config.yaml
hidden_size: 128
n_experts: 128
d_shared_expert: 0
hidden_act: "tanh_gelu"
moe_layers: [0, 1, 2, 3, 4, 5, 6, 7, 8, 9, 10]
router_score: "softmax"
routed_scale: 1.0
balance_bias: false
lr_router: 0.00256
vocab_size: 8192
norm_eps: 1e-05
tie_word_embeddings: false
learning_rate: 0.0054
beta1: 0.95
batch_tokens: 131072
Below are experts of layer 4 (counted from 0) of a mixture-of-experts language model. Rows are named router (the router's row for the expert), up (a neuron's input weights, with its number) and show model dimensions 0-127. Each number is 128 + 32 x the weight over its row's rms, rounded and kept within 0 to 255. Numbers have three digits each.
Before each expert's rows: a language model's description of what the expert responds to; "comes after" lists some tokens at least twice as common just before its tokens as in all text. This comes from a sample of Wikipedia text that the model never trained on. Tokens count by the router's weight.

# expert 0
What it handles: Articles and determiners. Articles and determiners opening a noun phrase, such as a, an, The, It, Some, plus word-start pieces like A-chievements and C-at.
comes after: " is", "-", ".", ",", " as", " of"
router:173129154114123135116147119137165094204138097106137170162130147077108158158153131144096165105161132159172022145031101066133075114096111144120077148122135092169192124162084118142167097128149102088097123093164148137090170102130151029119143133132135099115137174126150175101095130145103158120164124129148117168064108096178103109148137156102149148090088146131123133115091132071103135121123
up0:173084083205124100083103107193130144120161150233143108130152108129141143125107118126166178142104154138100125180107125123092107178170117110110150142121054164157133111114177098160083159179146185149135113151078127166098128125134140153191094165083142139189095136106125152188118102129118176121142184148142123116158114075148079202170120112130140098142107183122124144158146136139123140070118
up1:098090120119060061122109153108123144165169150117114133115147141102116137108090106109086112129128128124055137170120131137132103115115139174088124076058117141167113192108094162137114134102143168111089160153136115015110093112070120115139098171100068190136160161126143106129143121089061122109127129111104143113139096174155151169147144156086134105106170146131096131114178130100116033056156
up2:128070091085089159091158149154080129097137120133118113106144136126076115169132127135138101137102108230147114160113116074128163156108123081170129100147146181149114129111143136139136093107201149148099123191120151121160087094109114074080099075078128072163130059138147108088134129117182136125088116122121117119138169142146113131172214102130124060121100207148153132146119083137057126139166
up3:097075176115105138143085087126094141129092143178120111134079094103110143122172184118165147139102117103111115113105115143102140115150151132078094180106118087127132180129115112149129160062087089060145106100100107140184075145119127114094081153099130100199130142165195115079148132103083034120074078146073118130090158106129142096126167089083115125156127137193092079139110096123105150100091
up4:165170103106094077142090188080165124145132105147114114152116126227103178105166153096191142140152112133138138145136111128110135206181150123165169120128154137141112103154138125097112138140115122058131150152122112165103165122163106146110189167087082076160073143097081140167099133089138151124121184081145155134185084114123115101146118173129124142142120084141099139125158128122081149243100
up5:122154127122098152120090164152111133109122131123104134130117077146151128120108147125128073120134173147107143113132155151012137088166155107099170150111099122138130118144136137114113137089143090120175203062127168127124145125045127195075112111155169178111125105136121204160100105182123057141104176156149145110068102125091124110169087088051082164172138125076115124111117146140144100145076
up6:110093122158107143103157170093147112121148154175098114152146155156078139137171160117141131152122111130095121140160139128173160121144108140144176100064196125098080098142079106163149088063131118067115181126203153098123184162060116129091102127188069183141140074120140131106123115129145162114141169132091165074165088152125066082118109078167112144132199124105131053137103122143122137151108
up7:131161160121135138103125133101149094132130154094114139098159165142105141122084118114090161127118126099072154155089117157076149144132201131144153146106104175123111185074171183163152174070109134071160200107085104202087129148091109128086154134120087130148112120155135147181113111117102046044125157089117131117151097105171076141135139118067126147159117100101122094155091150123148202162087
up8:147119125113067096098075121089067144109130122123123092095075082131164141155109108141131141101128110146140127125131144138144107134166215143134071129146146170112139141178129162125116075107144125154135082145109216048170131097114147141125098133135177162118092155172142158064140156161104131119118111112160168116123157088129221052130118172124168097144112150079177173138135108119125193189107
up9:151075118166059133109156158128154111105178155085135144127129125155144135095054129100151095133102113040172120111134162144137111072138125096137133112079128182119149085169140131130117116166076091133105125059096089131142166053156150102186103137191145141105117166084112101110082099117168099111124176172155137137120122115180124026186100139121132129127118146140161132164095139158160162178104
up10:129099151144103183089108091127168140157107154105122143139052108157130142106155093084066176105098107127150139163168157155083106143128148143109188156128177150193147142082069099137075089055167145091115125141114127122150174147134161128058146123143105158161101139093154100120148099084129193146108076087088121128077113155092123106041102147142129190139123094148148123154147130086109067148120
up11:064110140184109121103195120151163187120140170153098129138137161153107165088206123121135205154101091121156115116098136119086163129139125130189128102102156162142127089106105106110128181131122103121132135130134127117088133121180125154119144117130104129157151111066118161144090188067170133143099138066128144059171170151119111116055116076149156138134148167175130078131149174104176036100120
up12:114175111113114147076094103108143115122116128122140124126134145113141113128113100158093093137206113140106133073162144119131109128120143098106080133110131092058095066105164128141187162139137082096155080126099107134081185104174054115061127200133098102139172138133187099063137179180166151144141154158100137203174086147096158093135123143169121092124102087117128077134136130205145109100130
up13:158113169189140153084142104134132152131093158115174114113089152144156168075201144132091057124109157085173134092149142135097135126180078095172096110081112160152153139128078180037115126159110114203131157110139092148120165136107156152124161175182149204120109110133114147137147055102127142154140124120139111162160143096073125142064137163123132191146078104107127138137168113122088140113157
up14:168097108096126137176115155172129154109158113126136136095165100155188101140096096119137157145152115094092134144175146139113106095086166105115090058116161140083079136127138121149036160128141136136089103135154121148090100139112117127157085177125053129168123106095136141109155141148093164148159126176142107119067168156061173178186159133123144073106121159124100077127111067199206134125172
up15:130152145090144092144091078089068157119174115073113111135117091128129049165124089150114132117127068142148136073120147107172092112143179099121149133157085158178125091160120125150051145184145131117136139115120152131162132136108138088076111128124151136110105123142120116095175149137167180139079087108103141094124059134127078062101158154138105140064110029139113149146145049123118107170078
up16:178145139067157107098115094118076069129084129142129139117110120155124117103109121118154210104126086084117116052113160179173083109154119178124148126127147143137111128166102132087164102120141111110141141104171114102146133132107068131107152162135145178069185116135134130139041117144125106159087099098122159122139090088045157205133109131153144130106125197122185202152134145122086095181117
up17:104081163147108136089087183063142106128178119182119113127100105124145149108053119152123176086169167132188129170110117119114123127194151159134095133103060129141122186164164224149142114108118102149131059112125083151126058162169115154113141112133128127169163075132131102149103111129119079138157128109182140157087138158145076138124086192162165066140098116115118144151143151125076101122115
up18:137067140106099149150134105131120137107153124121109089163124121184163127136137152222173155138114128099079129065134117192173163128133084123046147129111103075114127060114113169135110182193117141128139130130111086114090175179113138118124191122124156129128130121109124155174075145117073126131128101144113104100125093144177099174197153135124216115104118077119086108158133139125200096088126
up19:114080076151153139119065087145145096095139097160156086116129164128076140122149123112157139133105121151132122103181133173130141087123154185064150137098144093105128046103200080100138135130158145115148091148156146085139101057123135128170155101155170122150138124112141149116129153216104144126149213153108137075125150116124194125131147120137092127084123112179149145171147219140191107097141
up20:156126140137093130139122111130106088142110137153138117124141171113168110122138141079084154102162098072084169060125106152140130178067148138144112068157147199163109133131142103161154094073178155099078173171145146208068124104128123135158163139169146122095147111103160149123104064063171103102147100087141100151094119124116129086117073197076113208101126149180112089137151154134123148129113
up21:104160148075146118183129129162137122147206094152117104095137157107130163158107135072049114092181114135110110131088155111125101139101165063151150134137145125114116129132183166123149082169119099159076134092113136179195119100120112125085067126134141100162129062093071094108159205132094132083104105173140099145155167190175116114167091119106156103145116121198126115181114088151126144113097
up22:085100130185137141098192116109128124119097186126161134139174099147178113120098087115160119103113149149069135112156132165092156178161100169106146165103090096141144119136148074090102180142067104068154104105085116129059070087097050113143093094109131122077154152113142123138148145160137134146151087130118127136063133121119088132056111128109145208128123137095159078062125180091095112136129
up23:104143068139093128135141143097112143129124122108107139100165170159157149140128115098150125157104121160104131126099133080119126120100093074155112103173140108084098119145121118137182064173176079127124102169140093198145197117132063132134129182130094108146118113165081099083110172137204145111116071098107092177199134102159142119072092166119175159172109052107103080149137125178066146126115
up24:128131077116070094178114126077138115148094096113147121098113156129045180166142128142171082163106059128139123081114100136172095112100182125167076154148104125041133112104137101096104093131144060082163129124136064127142100131156126109072124171167109105162056103172131118140147160133106064111149091150154134142088160160137140146095150116176159124157097140113113128167130139099107167209123
up25:199174077146157125121141128091133105103094156148133109092146138128148108142123120129106135171122097073089131140156126199095109124147214186143108118135114141106116086148127156050166174064158095106087123119119119090118076087129142133140123072170145118114122143099138124123120133126175112174088209098109172103150176153197139140073137072128114099135123112036096143130138180146148089131088
up26:114116137138119150155188163150147147132098144112117170085122149086160102081141134137115119145143149097096124146133154098111134134067112110154107198126073071114093175102153148203099097067119134077091137175144064130155138149129061157150066136129162119126171134186145195147123205104137073116164116181097113132190151122107132160139115132098115159149116103064089147106178180171142101105135
up27:116091120146089135171140197123133132151135114135066128149123158142086142138167116131146118097192173113186127126137145099174150115200108109180121174090165125111105138108141086138169173093111110058091123164101144120118105117114085102130100157112143184084113096189115146091135177117049144145094074112142161108107194095099118119143093159183074096161117159125077124103116100163061118126068
up28:128136123179161164164155149093136134134141064127128117121144132129147137106137077170185099127085135150163123177152147108140122110139169062176156185142118193130147081083122091114124185123104091167096111119115180121089167041142155092141127146150062140205100135142146132087149161160173099130124087101117164149156126086130146173155128128066079043155107141072164131126124169126110119149169
up29:131073113127131152124126131103151129146135157110131119117139090107078114131111073162132134105141178139108137119160158138183104198097135077126112103120116111181091129148161112090112177036106075165149084159203133109139133144175104129141100182180154110127202118096107040140103137135135142127142111159144109171213107064139168134174111108147183148094123079171121136082107128174131138099164
up30:164160178153146108139090129134147161107167139068115093103102138100105121129207132113070060149114128081151123075127155090108130168152110126135126150079124095180113059125121138150146166086106128145122135050150094116125062110155168142085123112126143068147121129166088138139082158097138216117081144132147136131160148148176165130086143180097193125164138144094078157139129057155133110173116
up31:064122144102114117164126170131134134142155151082116123183153117142182141127119145083119164109134099101110140137116112155065098168125106157115108153123136170091131089127145164139086193130154147123106158057113136120093110169118130158124145093147175188161127093084145079168114140114069162105153118167160178093098117155187189136131158040093176128047122057173083100159123107125152104154094

# expert 44
What it handles: Year century digits. Century prefixes of years like 19, 20, 18 after dashes, spaces or "in", as in 1857–19-28, "in 18-16", plus table spaces.
comes after: " ", "–", " (", " in", "19", "18"
router:123121152122114085143128128167119068180157115171101101072144108142089175159122129159157120058141086109150079154095130091105116153107173178122099167122105139136103110128153181176098111146112176102140130198117156115141135159133171127116138124106142106181096180107134165100138139173117198135128114121171163154138054109019087165148174150131118138158117175099114123134116122057106101101197
up0:168114094184138117114101135104187122151124182088106128132181111134224118125129116134136166170107183163134111133130100114131139157113078101131130151211110117173169130141147075140113117128075137090176128161128138159141087135092166140186142123108065137117120147056064125187147056144126141160171184134083081148118100077123194141126097117100125080089118097134163163132132173133135123103146
up1:101146121099124161181121116182093130145093170138153143124067109162118140183154098129083106098135127111182104089104114126138119158163093123120153153116114107167121167083141100130121133157173116134114126122166075104126174111140173106085170139162090122143147123115093145182147098072106095119143098196186156014129139190135095131064114098101180105085071105115098120114057095140154110125071
up2:206137091168118152164089085114166128077100085139139134120104141153163116115111130112149118132065169102105134095172112143080132093158061120100136127109100081113051108088127121093155222084213130177093133110141141132079140140079128133103118150117168100145136153103086126188075107147167147131142118083110141168164141140107132124182121153149081102132106143134162117123113068160184123066100
up3:133151114155137119131134084205096132153120095111141116128195134071129110125096084156116114130148172161120115084105078129118111117118114131109130116169134007103184059103113125150166117132124154158118169106122111081129142108159161106151179104187045166120181141120194137212104163079163138115128111105113147095089100109140145173126155129074166123176097110151109148172113142126161155114158
up4:127133116088108137110105100183100138157179110125154126192139181090116194172185121149137189108103139160140094107091105084158080102113148176136140087099125150149168170168167062125130114117194176190102069125190137113097130141149091153137116115135128051118120134161094102065144142129114149123092124092055113114129117103098138091163132106144144097123143087185093106129170124096157185157097
up5:193184082161065119116129122083121116116085174102115084144143120085151079167072131137118147115109125042143147188128135144129094050144126167158088116136163141169082127160177166099136093159149141095152128152096137091127157104130085181152128086156098126173071160080082111117108104112143164056123163153104128111150132150143142154141149129213092102074102083140135100127118170146119129132088
up6:108136141137115180129131115143174144085106090141146102096096131160226078052099112147116106169132135077106176132166146180171135146145108111125154117103158104197149148102137154090139169079114073134139148103114093166123122143127052186127101133115149163174174068151180101128158159080144082139133133224116076160163157118168075141109129114106107101144132097140129080139106138159101130154141
up7:134087119145135155101103139107200135151074206131136171136073172095144080140196165172108135141156115115093127125129152150138175096115123105149131166110131182186142147133107124146074074126139131145139169137122140089168143103122063151148087143169064119109167124142106152184106109097092131079115185147061127148177152126126146192079169189115175125119186092096089127138138112113096116085107
up8:112164132136095133170183136139132145141137115138086131156110139078172166154087156131066127090079135154173126086130117120171065197102127143142182132116110084092133125134161091145180095132085137088146079131168112173163022180076110147107092131119144074120229108149110120088194113099136121130131114149105110135109141165102098130122103136158137167084178128114121142118094085108099105169090
up9:090138176126147160148101105093192129091170165194089108059127153149145156137155158093130100129102116137058123107184155139096077139171164112133144126113076122084130125095130148119151114168117133071159122069079145147145119170132140157056130102104142187138212088130116156152132067174093112146128201142170130154156164098171131109130145144177093127143113140114101131113135117112057162183149
up10:095138100101066134174140131128104137064094126113106115148084162082090106101161102187145128127087132126077170139119138126177178156131107124105151146079120074093112056079169099101154168122108148161130120119161125103149131125090093129098095077098109106077134167134194111152166203162125088114138105099157128123105145158076166114138149097194144099072133157147171110077124048133111109096182
up11:113126102102146088127198129078130118152133174205146110117085153133131139151137117149093106123132054169129141097083126123049057143099117109157114166146125131177119091155093137160125101173130109107164144177072139125099118133096137118142094120177158101212127114161109146075120085134053112100135130150122073075099112142115147132155045149057166122136081122099154155139139152125196132142144
up12:120148119121126149076133154204114126094152103184198114208112117096108134103082120124141111147125114110166115183125139122159127156123088102175144131172154170175181153125136169120122183128130113145180089068188127181133178146168086129091157142080122128121073085086107089139137164158203148095089082137107124108136158109144138150140169196117095153188155140177125123101130125114125191120151
up13:127144147170088181121072178144127112088088099115131155170149149122112101063153101122147158195130097089083143123128196149165145156101151104139087132096157123133053128111146167120078168056122132176138143127166105160098126101112105111108124138183086125112133079189184095125060165147165138103103184056142082078121134137113171163096156129119083103175121135164122101151105106112129087150132
up14:108147153145206073162121129145131100150097126121106125113135129124115099109134079156125074132145153055126120087117146147057109069139160138092145116117129168125172080153126133133143121125163136136046113132143067102099118060113158106155116158166103085171103115129117109070106147087191166110139216148090127147100121138148133156072201124108115123209181125089128089135099131117125133194157
up15:109116148098179145163205091197123179095082087127113097128109120110101100147131108117118068139034102129119105113152095139176200099140142112134167143151161125047145041107065202126145153147097127117096169150119056154195148122144102086128095080164104155143115151129145130119151158153146114098094133117111163084152142150131138157146127150092138176168163169107117100128118154120114129134115
up16:129086114093182162119164143152107119109174124107105105072162156106163087135111077055101169150172199105135143112142138147164067084099145131126075109167172125059150157139129128122115145084113144173106146142055109125155117097123161078164138146187149143134151135116176129116143107096139162106014123124121102170123100108143107120056154105169116133173114097185152096109113164146169130105136
up17:149158178129119125194073153097182094110111168130096103190108153075165119141152092160140154127117165147123141158177120181123141087143184178058131106156156111063165084130127155143124133146087151114025097145115119148073124155117105126138107089106169121140055124118110130094166184152115138153163107130089089126093123111133191164166108169126089147099163127116201081134118144141128101146119
up18:134027114165194093170165112151146142122110107133147138184100080168127135094123115124113070160144163084156100133170128156178165110138141053179121098209148152153185168103096134122126131144125098163123108131077159108172118146120166098182062160129107104127083130110144100148115130071152111153113133043081125145093126113135139140141193150115150175111182118109167115119180099126116132123123
up19:111146058138111136151126077112100139138172075125194137171077107174155171163133144087195067125132082156124105171111157138099107101156154146138115093127198160138152167087118053109145121169166093056091130152125144114116151097144139100157138152157153140153049148163146152082128156101102142148120123140113161099056141143135157099062117111098116137155158106115183077115103098129117151193119
up20:143092129053143155121203095174087174131209083149175116138134103148099145169124171068117085087143129130115141098110093124093091138153133122221147077096163146164118121132144100111200124185101108180131105103127128107104161152177135156143133156164116112117134123144122119125181196135112127129174105162165182144130139162103104098076178144114151075163165100144073105131095131163144143140099
up21:101097121174139072107079155137127115111126113126133068043092129134093168129209173142166109088175121139116146201145120105122097122081113135148088148134134181136082112158126138123157127090172093171128090112009177120173065144127071131112132155110150149128153106143212123092113135129127115129099107088148121117150107091112191126133070096153120137148127127149106160171135105122089140155092
up22:127140138086143094157105135113160129139142104105148115170134166105119158144053169132053143064187133111127116122116142124152154077035125159103145126085127065090148119102122099144151065192096137136128132142163121146139122175105151112135171070102167108115143053147088126176154134128183115161110189174149101083121110193120189144115144170160127104122184108166137107160134099110189112152140
up23:145070083112113110116106096141117122111174173113132142069093123165065076144140108072122114149103115047084130142114101126142151097115138145069111113140136145123144116086122132132188152127220111115124196121056089146075097136114113109123100140127117119139099116069058121104080128116111105163164106084147127143144133131146143113098102075145151101131152122115178148124141084143169120087005
up24:142060130142091148147115141148111132112165106140111108089159137096108121146128133107178153102176152064177161124157147123122157158174141129123119108151178075111068155172178144120122186097117128131069141105140138155141112124130158100086148102048034171108138114137094061101119067139149129105149109077179138161126138146166174086067154169167088120159155097167156084065144112153139123167113
up25:085166157108091131117108119111116127132097068079126123084129122129121057142113148185083105071118159150123134102120093110117185086106171142167133174090089086121076113138105066156123116113159135075108123110116161116089104079085149080069075117186101123166155134081098107107125169083166121159149097091062072148159116137114142122156177104174176145122127110127134178145135143097067114077080
up26:147090077164120124115087138159092116140082087088133148150149107105154125146136172111166106146156102133137106162078076107121125110133154110116161206138102156186146179078156084130092112109107143184158085159148131114094132093236097138148148042139143071099114150128085115122135096094164110160154080115174145151114109196118141177183130139088111132124112152065145142174112113102135113067119
up27:094108114103191133108134130088127113089118134141084095043116101191142096113143057099122172159162144139106124168132139148103143131132120108062135148169096122118114157169150162117095153123202106101148097127128123116080102112094116085120104103102137123094154126140072081087123242145174133176179124129094132154126156157139160088096095177140110068133112104065165119164109175135110174165092
up28:101109122167115115175109139108150125157168150126068112106170150126113108133098152127140155157080124117132129139157078151176082137119102148123098152171209029113157125138113142137104094110078135149170161093171126184132133111108101210134148060161114133071106110156120180154101084136044135157057139162134171160149115132142076123137131139171128123136165107135138188145114183138151067138168
up29:122096172138088102095125091118152121150164078154149095106154125149200119058192129085134142107208166063179120111127135104139089110156039142060173112089100150174129145160120171119121111146125129138128091097176118120135132127134141205185124157081137071126154068131095127192185129132112094146156150156130129137103102145127127130186169131090151125085114113148123145118177173133163104137142
up30:125107164131124090185099063139066133146128154100130125115104146108142141163091157131093074154142102175178092127129141132127121179213136164127177104122096121150132122133146107115128148065084130063169093078183134079138097143110174150133097131178145133138139126145139129164192130128096095184163123173133169076130119133158161080126115108084116182175042118086104052115112139122103127176123
up31:087228106145105138118109130079147083148144162132120117154115216114091117111161108167087111168151122126064154065167115133102112084150141143114139077099176107130132143152098047143156087159116112108121189117109145159106124132090133180102105093202141169114106107119168178126081142095124130094106149150089085153059138144131105116092108101113141132084149128180098072186170129149149122139105

# expert 42
What it handles: Name pieces and accents. Pieces of proper names, especially foreign or accented ones, such as á in González, ou in Louisville, Mc, San, El.
comes after: " |", " P", " N", " C", "|", " L"
router:112145133105134109119114180098141147198131070105166166176148101097141110159104115088131107040097093141141146114040109111132097148108105121122079118119116142152112149169143101152074168105106114072138148101181153103041144111129134105112142173135149123062214163092118141113088085033170124133159131159138115174113091109135105126148152134157136164133150093142144147073092136113162102102162
up0:142108103153106162155149123137129155125087080087145155110154140168073117106157155188198063128168210102109129120112134100170082101136123143151099105156136096113088133109119152086110123092123080129147104192118152125149106116148099124127149150164106120129111104100103134143079089149111195116077070175142133100161094072181167180124096074133132100138052065163199093127086120112117111110097
up1:103166149136163114144074122133103157120125168118110129093177156137126096091177142123161140108105107103134114060149163129092178107104167065071147146162062128155096130179126124136148156107118081153144126140116164168079159156117187089158151110124113103165135090155099194139137136120125179105151133035132129091131124157084108165125092095066080068083107146210159146173127109163114093134091
up2:148147127109109138164135173093078096129120095109142149044085076110144146115110108124128076136110111126095101129118118097125127047153101093153126112141170156124067082208109142145095130134145136121171162170115106064129155135098151171107167085103127131127137085109171094191089183172132147131092141124124159150121150091127149137144098109150149170079090143063081120154076096116095227173145
up3:105139148124126153152117141125125140120076178114105179073096168083140037150143068178114159115083182124089174073134178132106155173139118164154096124086100118154082141132121144200126088164140116156121133135142169135110157129140066178166108155131123126127098088111193123139138151075107120117097093100068084186081133124124107193046078135113156123165158116125165143107121167126102126115137
up4:086169120147145194064138100131140149129089177134139141180063184136076117134076115134109176098111144057085187152132113132144061177163092139134116163075172116148116074153098154070136136101122120166088085121105110113167090095144063106195166101125093134132104176127152137141165139115160113084148133093148144136099130159108133136097153155121058154101176161121109084146136132114177170141113
up5:194175137110137145148171176106164101109079149156105108106160165111123128125146167165121113124081062108050161142112160166137190114182216141135175127117068103126136133116113139093143119115175120176108152107125147206141117106109147117081129142162193085128137111133134108124097124077162115167146128099121117111230144149134162110140110097151160153165128196155091136116132185125160168159137
up6:085166162101142147101129153071152108132141092110092122124108070137121055152130045176112121119114113135117156167117149141087205214167131180155109139163145110046115131085169163078133137153133096098144142137136112129089084161110140137191085049150157131135126122126173079120106110138098130115161077202136100127148159100151193115127115143181102123099116089118107142138116129170144148155159
up7:149160123132102117118133135059046137085161173136106112135122099137068136121136070100164091110154099078096162122142111136143094123159229116091190058153102112152124141175176118124106101127244124092100101143122146156134165155128177130125101108158140105146096144112126153120150145118127102149126099065114065128127138127092139108140193102076125161115098116132165121142140170158202097147113
up8:156087112170088158100088106158141123110132146178086136108146106122176102108115105064148158115144156152088174162159120141129093149093099138147124119100136064092140164102175134150157146079090109086154084161068177128132080113122185062193156180129127115174141121134214129097130121127163113099150076120122110111101142154146156133132134119181107158076094156139134117105146171190226103143109
up9:110158161191120123133138119161116152134128134152087113123213093141183074158084112126193131124157081151101126101079149140126144145119123193164125148160129092090103153158115155139170133128132029138115097126154084117096102150133143146148097121154137190143108171127142059132111101122127182132138081126165148147171205141110139105075114136154105094143068131092126046117158107117207160157102
up10:071131148106155117143138148099128116118096135076137185166196067134148138131145185136147152134110129167133148115102105099145155182103170144120150141190097089146129122146118096108109173126157115158141129176055103149156114135113203089189150029146119043126104078151154110160094117108160111081125127128123104118192113185159094184145091105118123077103111124143153147078148168132102093154103
up11:113111133151123173131142152119248138139138123215160143142139123129132132131141135143094165128188104107077106115147168173162129114107101146121093141083161135112153092063110099104126104121045131102090175135121130166097147151115136101074115225106148167136114088145125084086102101162102127159146136069197127157129169133092176137089159083145151125142165122153067102154083149127099113113107
up12:097102113154136154142123119156100123113126094125111154088134171183164170135204082116146121147142147137098143125109149166118114203142136151149153168128097166173143119122164194137073136092144119153128110085127195166177104159174105054140110106139128146119146137234039153123161153129142118115142174153188112121160171112202117056158112161148132111128129119104083144163111119158159149098109
up13:122103102103110130130106128144091140119127152182138124108145149075120147123065160120112168145126044136156091120116113159085125072168128077120098083129105159123175115098171121107110110151113220064179166136103140126146149162189040125195139126152092093126092124123110152100160170151130102128133182191053140116108064114146148134121134095119085196088116116108110115112168087150105148125102
up14:141143105105155116125101077127147078130196165137091121118130162091090122106100119195101129116103110075109085144084099118171119122124146124163118215086135139141109190150105151136074176171174115151055045164120082211097155142145110135092118139119150101108127079117151076153103125120126099130113158144117168081090084128151163135168180115152154146102144135145115086114145143077082139065154
up15:116147114096081138133149167124105171130102127149170097146060143156114128164068070169127164145084090118164169069152135155157153103113135138130144129126089110149179059107166126136150141160142126150199097168091127130178093087095165101182107213148093111158122089133100144109106137096107096212139131129173121134122168145092062102126130152153144167117144152105182154127126169152160121213122
up16:126150148113130162178128178148182135105163143128088133109115120170112133088074096164136099172160141141158142162139128143124060186099114124084124146139098191115098121148106126109139105164098155177179148147126129113118061104174143127140171120174113101136109139149175108181152151177115185159099118113080128057160186134182144145180148098110094042082152113121060167127095089182096126127118
up17:079154099139109107173122059146146085116165140182182127146091168169151120133188197116070163135061141154129123165122119151130172162107108157149133107114137149130165159114092118130180082126118128152110150098132122145149147162164135091153067124144115218177140121172115205159119093105109116104145135142119165119142097200166103133108132138094137200105112105198139162137149121147196077122108
up18:159196142203167125123100130143131127126064128134160146076139113134126110161130146123136138128158130148145143078131161144024155157083154106139127154064108093153107084085147106069117135133173173110127121130084131054124125103139141097145123101166092109155173111137162135098179102100152162146167160128162120147158146153160086090182163078149064082135078172174118149116149112159069157079157
up19:083076094172102099121125117156059138130170136138129141079117108121126114146127172153145107130100165158106121149117104108149149162177132044091092129097134124074111146146215157143132113171160089121101177111115192162130111096110128113159089120102098141123089120192114138064085093111133165154188115127111105132178140114157120124133064166141176165155045061101122179080122121175149122109123
up20:170155102150080156085166175084095167117163156107140100146140171134204106070128163112113116169188108079095148170115131159117071067163101080118119129159118094138160155128124159201132054113116099165184140096132179165140191130110115091085108158131106110142160127117131165142106085125165148142161101143127158150098124127064128142144124192136122160151079131101165187157130123160144184109097
up21:178141176147177109153136056067106113101140096098115087148102098112151043132128126120155088090113059148092137099135137146126118163172085159131120127093129167133082139161105090058126119120170140143110100112172149121113150104169124150176134073141172167120124104196113127189129158160160095124106097103144139084127139132118223160132099126150089137152141069155104153157079090162072081129117
up22:135177100097093099111141135099086141115140098134100155111058150153117083178083120142092165156070112029096161124102103157169124099159137127104115140162137140093137067143147134198115194155136094159195102108109077124121121103169112138081159098175117162138143174146089095138110134107102115128100188169144120127070172178131132115125123145224133164109126141091111127153141163171135155077130
up23:179105180156150100103140082073146116122166057116113139122130130139085087090134154153103099153136106110089128116145152133118088076120110194175152173131136168122114154120072130082125187155104111182168077146079117128147111146175097096110182086169152154159124129142038143136110162152180141076106127135146096124176146152102162137136099174091112095098168093149119156163076088175107183115088
up24:101152123118138142215136140148081150131206119104154106094123114145068136148148088114156121136114058163127130151162129145145146055108180101091107111158199058080110131105111170138147100162106132150092134138136073174152091080065172132152077132084123127121131117152111130088117112168153023153185126104103106115094163108105138133134099120163152123079126130139150121127111121200119155176148
up25:081127074157115131104146149091132067145149106071160114115063160142153107081151133160108122130080171149159109091160104125124157166148180151097111209079156119149153114178177121159142129119108136131196129081148075161125126102159145094152113091132070146146125075186109138171138112137154149144054093116167172137117154163086131178195165107189155142139108083107157105154071105110122133116152
up26:149160196105180089136149156147143183128140149127161137159164158115116141120084067186112148171160082141080111140116160135138069151149105067079142120155139178071126135129129111059130138133112093099204163173100100092151146162124142146108087084130108131111114141069115091095170132121109127045150166152127131137180098119076122131172136115089127116130098224129108119094098110120170136074110
up27:120119098101124140139112066162157109106098165161098067084070120147133058151198144137131118166077114160125160128153086155160123153140114113087159141111179130157096119137141130095153132111140116169100131113136073161126087202075128123194091109142097103154124082125133136177102105160125151130141213120149127119179148062097109119198176129092179177075140086169121120142128155158123185132158
up28:173165179175164140158081120144156139138146131141142093100090179175111120104154150104104121112122115118110137089142139141238094114138158103133136129118080195122104159184137102198143123173111109104148090120168153150118140071205127089086110103081106145149106078161107139116155148139150128118100126111045106080160101155112143102111088138173083132145116075161165113161071154112072180119130
up29:126104083132136104119166164089133129121162117112113108094065156144150127105165181143157127149085154104136188080134171137166190117136185127166125082110139165157108096215200133123100152136148108124157179114116130153147064111115136165047167167151224107093123143120131154179140121168140068152130166128171096141140152107154141089151150130095135132167054125154148181132117123121139076143130
up30:110130098087092120109147168089128159134165169150083140115159131128098087145120073120155123140122159157176211109145157135113119166121138116092095024149098098062087073127157123121117137121116074032107126136151116159137122086129129167134137152126120193129147123104138100113117106114151164125149172146166088104117156136172161109089138162167123080122111107047143066079146146182073097086129
up31:074122143169075158149150117112150105112117056087162131162107121149115115097163100074068165142160082105086120171132131136106130154149059160123128069127172185080124164159127077147136167100112131124173118136109084095121183146152069182170094102090116210157154116148091133118107162068148094184155115126133082117161117120135160086100094088145114082128142138100104153174115127127146064159123